config.toml
n_layer = 18
router_score = "softmax"
balance_bias = false
lr = 0.00258
Below are experts of layer 5 (counted from 0) of a mixture-of-experts language model. Rows are named router (the router's row for the expert), down (a neuron's output weights, with its number) and show model dimensions 56-111. Each number is 128 + 24 x the weight over its row's rms, rounded and kept within 0 to 255. Numbers have three digits each.
After each expert's rows: a language model's description of what the expert responds to. This comes from a sample of Wikipedia text that the model never trained on.

# expert 7
router:097107104177097120123156110103147109129102147125097153139126099095097121154126119149153144151162119158080120112123169164150126171105176121132086127117115142154132110122
down0:140115132149141129098075133134148154100111109124121148120143157154105085144097105156109105143135104156170121131185108142070165141095145141143147153095141121131140121106
down1:140125137132146116107117157117165141147123144128087163111109121133120102148168152174168122149186103118138149143127098139088138138125123137095148148136127125114118185159
down2:133105137162107154104155071123133121135158116137113167145117138142117125143158141160117100139094101119142150149139125141134118139113155102090146147162168135128136119178
down3:138158100166189157148105166166096127132121104117090122150128123129140151125173119127127140159101087133129104122122142130167124150120136152142134125116119126146110162176
down4:154188149132190119138100127130114174154094115104155129132097130118175143112114091088128158104149174104169095097110105121134130105134167105099144137124163155147103117078
down5:114115121104130146127140135083131157106094134129080152177187136132154139125096087141144167138147102117158140148093149127134132113127096118094139117155128100107135099118
down6:130116143151143109178128167136101128114093178161133119128181116113135148119134155119176141163124157120157157153101153136135168119114177152158130154084126182137173092146
down7:127131094186191114146079155148097109159132128138144126107123113141125149123145118125169117104189157131163145115071067151128158142118133114073134158150101139154136123099
down8:124154138121135119141075130133087110169117119130061107129108117134110137121107087129153124185142096128146132103115112139126117092090128110124095153121124135128110128135
down9:138164119107104125125183141137121135083139106150098124143114091126182141128120120169103161103160140146116128131158123143115082139093117124163129165162126108125125132164
down10:125125163131087142080122104089121107153108134135135139126123114111149104125144138078138145101173160134134134123114140083160102133157122183105114134111098152143102142140
down11:117152150104114121076141118135126075132161146145165138183110155128106098124125168106131132127154151165114083118127122136142130094114147129129151140118121134095138103128
It responds to: Nouns for stage and screen work after "the" or "'s", such as play, film, role, lead, episode, novel.

# expert 30
router:148179130118096117143145159108117171060152084132121173096140141114138124103157128155134109076122145146106128126116125131100126135135140173113110153085131120142124097138
down0:107129110154098129131092135154107199129108173127144197128183157147176136134145128124144148117123125141115124092147113132160167079151133123101135131097120113120093116169
down1:144080112067155113111135120159155153103115191147101103103155159148109123117157092146124134128116123075139120142118072141076122138125134114129134165086120131118125151171
down2:157112115122096130107160128106128087150152129101175139112126113123145141132097139084129135099136136093179154133133144129111127115127116111110071113103139130128143172135
down3:130109156106158139094154102175154112177151146149133123140084113130120106136148114107162113143122124089113142129124113147158149102069091151125097112137132130154110157151
down4:071165117112148132160155175110155152144176159146150140170112132116146110111118149083131166108097177139107159117121155119136126150124098111118145114117145129142137117125
down5:132132125148147110160097111116135123141134126121137148154084115088154110150158138084113117133139136144163152144100151114146090123151137148152148115121132140120128119111
down6:165158142121122118193098153136103104123152101144187098129141148142135130160118138110166163148103105105150128125135116104152125171129137116110110150093104155114133131094
down7:160156102131102100119110151159142125087100110120116175103115144134135161127142127097130110092128139136180109130164122081059114143168137109085132112091166087127130102171
down8:121106108119138104141160086150124116109136131173113141087158153122124133094122135154115116184138113143124134115134126143126107161079132149138184165101109085086117123119
down9:113134127122168080139136140095106106141066124135126110091143115121142116077094119174168137114093130086090130140111116167123100166099104162144123161097110105128114151141
down10:126124138160185106112127143099139123114129150171112129173094143122105111131134136109153147095141138137091091132143139140130201144105137122117105202151120092123104102124
down11:182118102159148073159140126118164134082080101149149123136110144138136138138128123139116130168171162107129082125145081148124118168067068132115176135118187131119139130160
It responds to: Inner or final syllables of long or foreign words, often surnames and taxon authors in species lists, such as Jaars-vel-d, Reut-ti, Met-hyl, Enc-ycl-opedia.

# expert 42
router:147142162092108131137103146110156131114098135149142123143150151142150142116123139159143093144116163142124104106120161107103123153164093163116148102076115115175102126154
down0:147108134158156109136127149108120062136119087124107155098142143107126165097160148153094194150108135159132135155124116107113171112056131121124174102132146169110130131110
down1:125126106145118121152096147092107110122127121127130127167135177140170122122097120133153122147137150123152107168097163094117157100103119153100162145180177156146144141118
down2:185131132126116105128152130124137129115117150151160097131152145156167089106052118125144154115153140132125120137145112105123113109134115063130145112117124113122118122092
down3:186157168106196144172103112140127132072070097118115129127140112141176126139099143125149130120111091112116181133150123088140118105133128148075142128115081118134142154163
down4:140119158135105116144181127104108133149141098168107119141110106109146082140121137118103140099110131144127110123075119156148150090100137150149108128087100156184094093168
down5:149115153121120158083138176130131109183130125132117139141136095150169079116160138159121165079103138101139093136108116150173146115094115110137109125191149159129083151104
down6:124132160107149100166105115129137107116125151145155137147156113069115118129175155155122125132102132138108112143114158132154139119155147149106120147158060104149119114065
down7:156126105154128131157143105141140098176160120108110156141129126157132120130105130101133140119143101187185138123103132139105091137090131152167162149090173152122109132135
down8:067157111149079126151115148146144133112167117089123088139118091113138106180096121112136101126083149147150143138124117152173113136170157080108136102133149116138115116116
down9:138177125165131136138101127148121106120153129125138120175096144130141127123091147149082156113082193129107150072109114118189169114119117113114115185090143124074138118138
down10:128100167112139106107121175115135137146127127130076130135135151141133118115126110113141144152113118146130160139169135117091123148080138103150116157101098122143149092081
down11:147122149108107139126110151173109116110137084124109126112143129084098165159114148131161104118145091134120129134136177129129161098132152110106124161099086129148143157144
It responds to: Word-final pieces like s, as, os, on and plural nouns such as companies, staff, those, e.g. ide-as, new-s, B-as-in.

# expert 60
router:104105146153138162124127125112142148171147113086106143112136156145160114098107134098153116130120145124157175139146151120124095124110109143128075139137096123129144102101
down0:100104123167167134130104111130122108153138139112122093158153135137125108135145175137120116118108133117117143077119188135131103097104149127086138136106116118111104092155
down1:078117084105125147111172086093135095090169112151147146129180108128121101103144141138122132151100120175099134124135110091096091149085108126161154139102150067166152115141
down2:125100117195178129105131109087141074177131141114110144107111144136122128109109139107150138094120146112113103116130089130151102149100115087101082121115166124117109145072
down3:143164153154106127107072151129105119162117169122098149131145109114124127067138103115168106110134140143127094128161138094123081154104136092102118123125132141162123154121
down4:110135145153154138090147158146128149107142145178133108143086169152136127145134154182141089135132137139123144117130105139134153152101102120106167128130145127108135142135
down5:127141105120127125102100124103094117144094149149137141163127102118147126106180150144132099118146123148116144105093190148117150156128169152152149116142163114105144112170
down6:105133104117144129080109098109144122118161140124091167145135136140140113141128137084095138139116153131142110159117110117159158115127137122094124083104095111131101150138
down7:131140092134137178144191136172126091139140158122142117153141126170094141169151132123123148141120101120098132133181106144124132113133123122134173141083108144100145148148
down8:128136121091151170149127133120147106150077167125084155124135138127137144109133108128101100110124077150101131085164130114098135150114166107118129158087135113126129097182
down9:150119191098112121132114111103109120083100111119133154128143154136123126128117100091136176157102110117142111141105123139116117111152129105144087097140137137132127131055
down10:134085099104143163137126157140126148107132180165118130122122157094139165135138135167152104096133093119159139119101104166088159105129129130152109141139110115125172105173
down11:178139133116126143112156104163118176100124060104126125146115139096143077192137092125129125120120141116159123121144115110141155143153134123142136140120128157188098127124
It responds to: Words after "the" marking order or sequence, such as following, first, same, end, main, next, often introducing lists.

# expert 8
router:137180140138070148143108101074120162078128104130156128133157171151138147107148139146140108141096144153132122141106095086142128164097146139187094089088108099123120096116
down0:150152151147173127130100154164148113140097135107139100157120143111175124120157109166134174111074162114130134101126190095130119125078104145153089125140131116106163108099
down1:125132141147136124171126103128094142165153158188137099100129124147147155115142117094107145103126162114140126091097148098103137103113139132149139114140124109134169134138
down2:138157127079112150128097099124112075118153134147161111129145149112158131150108162123151132127111103096162142137110121124123094138185155161164110104145097141157158141111
down3:159154126113135104134109132175141157161099129135112068125104113108084127101100150059109099127137152088155126156154132137159111090091133139114138140139114144119100151127
down4:132149121104125098155092125120075132102135122101112127161096115112116122171075114102139128111109149149128161080152118113151125185140143115139124106148126113178144139082
down5:122118154117117108088097124095119144120093138121102129096138101136157108107095109171156138132150108132185158150143105086129111114157140096174094183160114109123093121121
down6:144139132136084114141107116099130120180108137095162118128118119114128101116097150145131110127139121140110146119141115138157153075171120105122119142153108125122103115104
down7:127095117151093106147132136153152083131105100121151136162131112123103160133156137106117145161112136133152083120131120101125109156140135122160154115169173108116098124128
down8:131108105125134141101150074166118124158178163156099118142079115140142155126135112080073103135170112165094138110160142120146126120100119129131151122141104086144083119151
down9:157158113134117115123151131144155110125099128122119179147101098130110128098145092154101081107132119109151143131106127092140082109123150118087144111105109170140146136133
down10:113130109081112145133157114122105132100118098105089132159094131117170143140097107116099090088143148095134121112175154145154138121177130094087122128124148108098182134131
down11:119116151156143174121122158145099139067125093101125139108116145138135136085171129130125121119109143109140115100146076149119127099083141111106128170184142156182127142145
It responds to: Pieces after L or l in names, such as L-ord, L-or-ca, L-aur-ent, plus words like lieutenant, war, arm, loss.

# expert 19
router:124138146126164172123167079105129150155147112148134148128143094112120144099170116134119154083126164156131147131121146143136115144169125126109102143072110094088103128137
down0:135166190130133086177144155120117106174124145175121127134095107146093142119109138120136144155100131141148110133128149142126115126107110118134115078067161143119086101123
down1:148153138101151136127098154153153146128137106130149126122153132124142186135097114123134102101116161136140150133113114142130140122117135118132163116152130116161136136118
down2:120078158171093109144129132108086118150118130091136131161115151147185120126124105165123125120158139147158135120169098179145149152112162149113148168128125140146183134110
down3:123139155102127142169161084070097131109167108139129146144126114134114087113138165147135124079100178151129130103137158114120140146170169112130135138129119114120162149109
down4:095083070111120102172111149131177099145125129137173147154145093108111143122162117167121091121120082101130122150115088119124167158099133124092128101106117140118151158098
down5:133165080130133084161110137127152174106128138124152171145120167114141128166144143103111134125106132106087130153127134096104102165124153171134082150111155112104116143106
down6:125128159148099129135136137155075110151174089126115121125095139121173133082112122142130146117105120163097116151140128127119114123112149124159186107143131159203117138127
down7:107135102141098127085170115122111103157134113145122162156124136131117172095148119126156117149109179134102139130151058145129167132139118137142166078131118128105087124155
down8:148174137147109111164115135164131106137174123109122172140103122092133126155134191116142157104128082100111133129099143115111130132117122110136122077152149134111125123090
down9:147139126146137102147124116099082084149121177133111165140141146091149114140112090122140157112151144120121112186126087158106132095151135129118091115198096120103140135110
down10:143143100138170102134125186140103157152130106117144197155141120115128159092149102136108124103148091120144106149121095095076084166108126177165108106136170128162145164113
down11:109125127127137146131139168162110088118121151124124151096110099125115161083134145129151130123112148173129141129122135157159107161118143135146124091139112126124106143167
It responds to: Words opening biographies and infoboxes: "(born", nationality like American, politician, Republican, Jr., and "Occupation:" fields.

# expert 12
router:130132116130160123103109145183140136114112111139132162100113114129128128107156129145147162142099076120153143136144142132114175141085144124140157110165134136132145114126
down0:145131167119100113144143150137129092106141132160127093136074129120144112183111109173195163158141147116121090139143095099105166123119132130135102131132121121130168141087
down1:083119117157175102128099109132119153124121092120102098122117142183101136133130110139147127153152135140133159132153094093127129118133156117142128134131192152152106080114
down2:132131097139103124135116139150142174142118164132155112157093139172163120153151117129131142149130138139157123111120129088126131119152098125110138163131101134124120130098
down3:122130122141119123112143100139155084123145111107144113164140146113174130158103157128142134132085113134125136135089203120142120147160089094133122122129131129163122147153
down4:119129114123134147106136089113130156143129171097138101153143139075168106155156096110092131143117149127145123093157140120140096155149125116102135116126158114108081100128
down5:153141128093107117141148162117144099108101125117101115188143094161129109143124127099103126189132122095157104117163113133152176158103112125139141151131095111150148116142
down6:118111078108119142133163132154123127066131136142114145086149173120093139114150190071110140145174103082106105117148078138126174149124138127101152143138129139116131104134
down7:153107119135167136129141137127153119119156154137147178134130089112139163114142148112150094091113102136098147097076126115121133098122138097117118117118072153131187091110
down8:145088131102134102110152101120166128109123158144128131148115176106138132141131105061130109150128126132113117131118144135139123094111153134136120152094164136144132109135
down9:146109098131156111150144131147140150113127080149109161101143168166128111152170131157167095083144157114154143128100105130114148089088106117131113176123089153149117179143
down10:094124101116159101131162124123090107097116139169134132117112171101066151141138140129105139163119109109085147098117132112162105083146133165103105091120161146105159143130
down11:136111168116092147122148117113132134129085149129120127133104173143172142102118161160138093116122146129172101142128187147097166102143152159127138128143117096127116125131
It responds to: Everyday verbs and verb stems after to, don't or should, often before -ing or -ed, such as know, try, look, keep, go.

# expert 14
router:097065112147126139101173116153149095118128129144116141080079148104138116159132120097158137130139104100171150155122113152110151096128132140131126152158115138126136122130
down0:145081115110123134109143145135178125125118110126121152124105117116117151117131130109121099136115166146104125122155110213134136105108107112109133119150105165082152075152
down1:087133144132100146139130136115113072094101092107154069126137119116120113091143093125111158157129104152139127156100139152131114111147145167098147115132124118120098104100
down2:122117080138111088115115125135146110131122133114120128131135095090138100176128090160129120169125156102124156139129106129151098143115106144136103105127101142147120119146
down3:100125127116121140102176132112115082095136146134136114126112143081120132137163143145109168154115124102149121148117146146112190157116149116150153117110134127125149098108
down4:117153114146124150154136125174140109121132098089085116101151161105168149117072149176144113143158105089148126124098132136119149142081151150139133111116147168117109143113
down5:121118130135153140145093136103107128157145095125169133122103177132132170119115107124128121114133126117178138104126148129134096092149117086115124156090137112122115105100
down6:124137164114132122109154129105142171172118145134116144158110112111150104113152075119093145080130130141107121118126115106140128141158147105108127119111047063143139137109
down7:141088124123124157135146116143119140130124144090152122167112174152096133127152093124108098093143160154147154114109141104093083148153161122152155137092170058094141140129
down8:135117176112122179122133094135113144095128129119102130161106108143099120128162096123103126135134123133107128130101166127202096155104155120115116149147143107132102125114
down9:147103094131150073144175136120097133116118084143111137179106095119107115134116100109128127141097067143121152166105125129121139166124159152114115113080123119123135137105
down10:119136093157154112133169144151144102147132117138089090100130144125131139155087173153144119114146118089153112090130118121093132121090127117113126121144158141106137101123
down11:126131089099111133106109115138129111143139134163139167133119128115070135166172149123115114129119136106120143112097097110113157122150162128152131140095128112133141136128
It responds to: Verb or noun right after to, that, may, can, would in prose, such as may date, can occur, third match.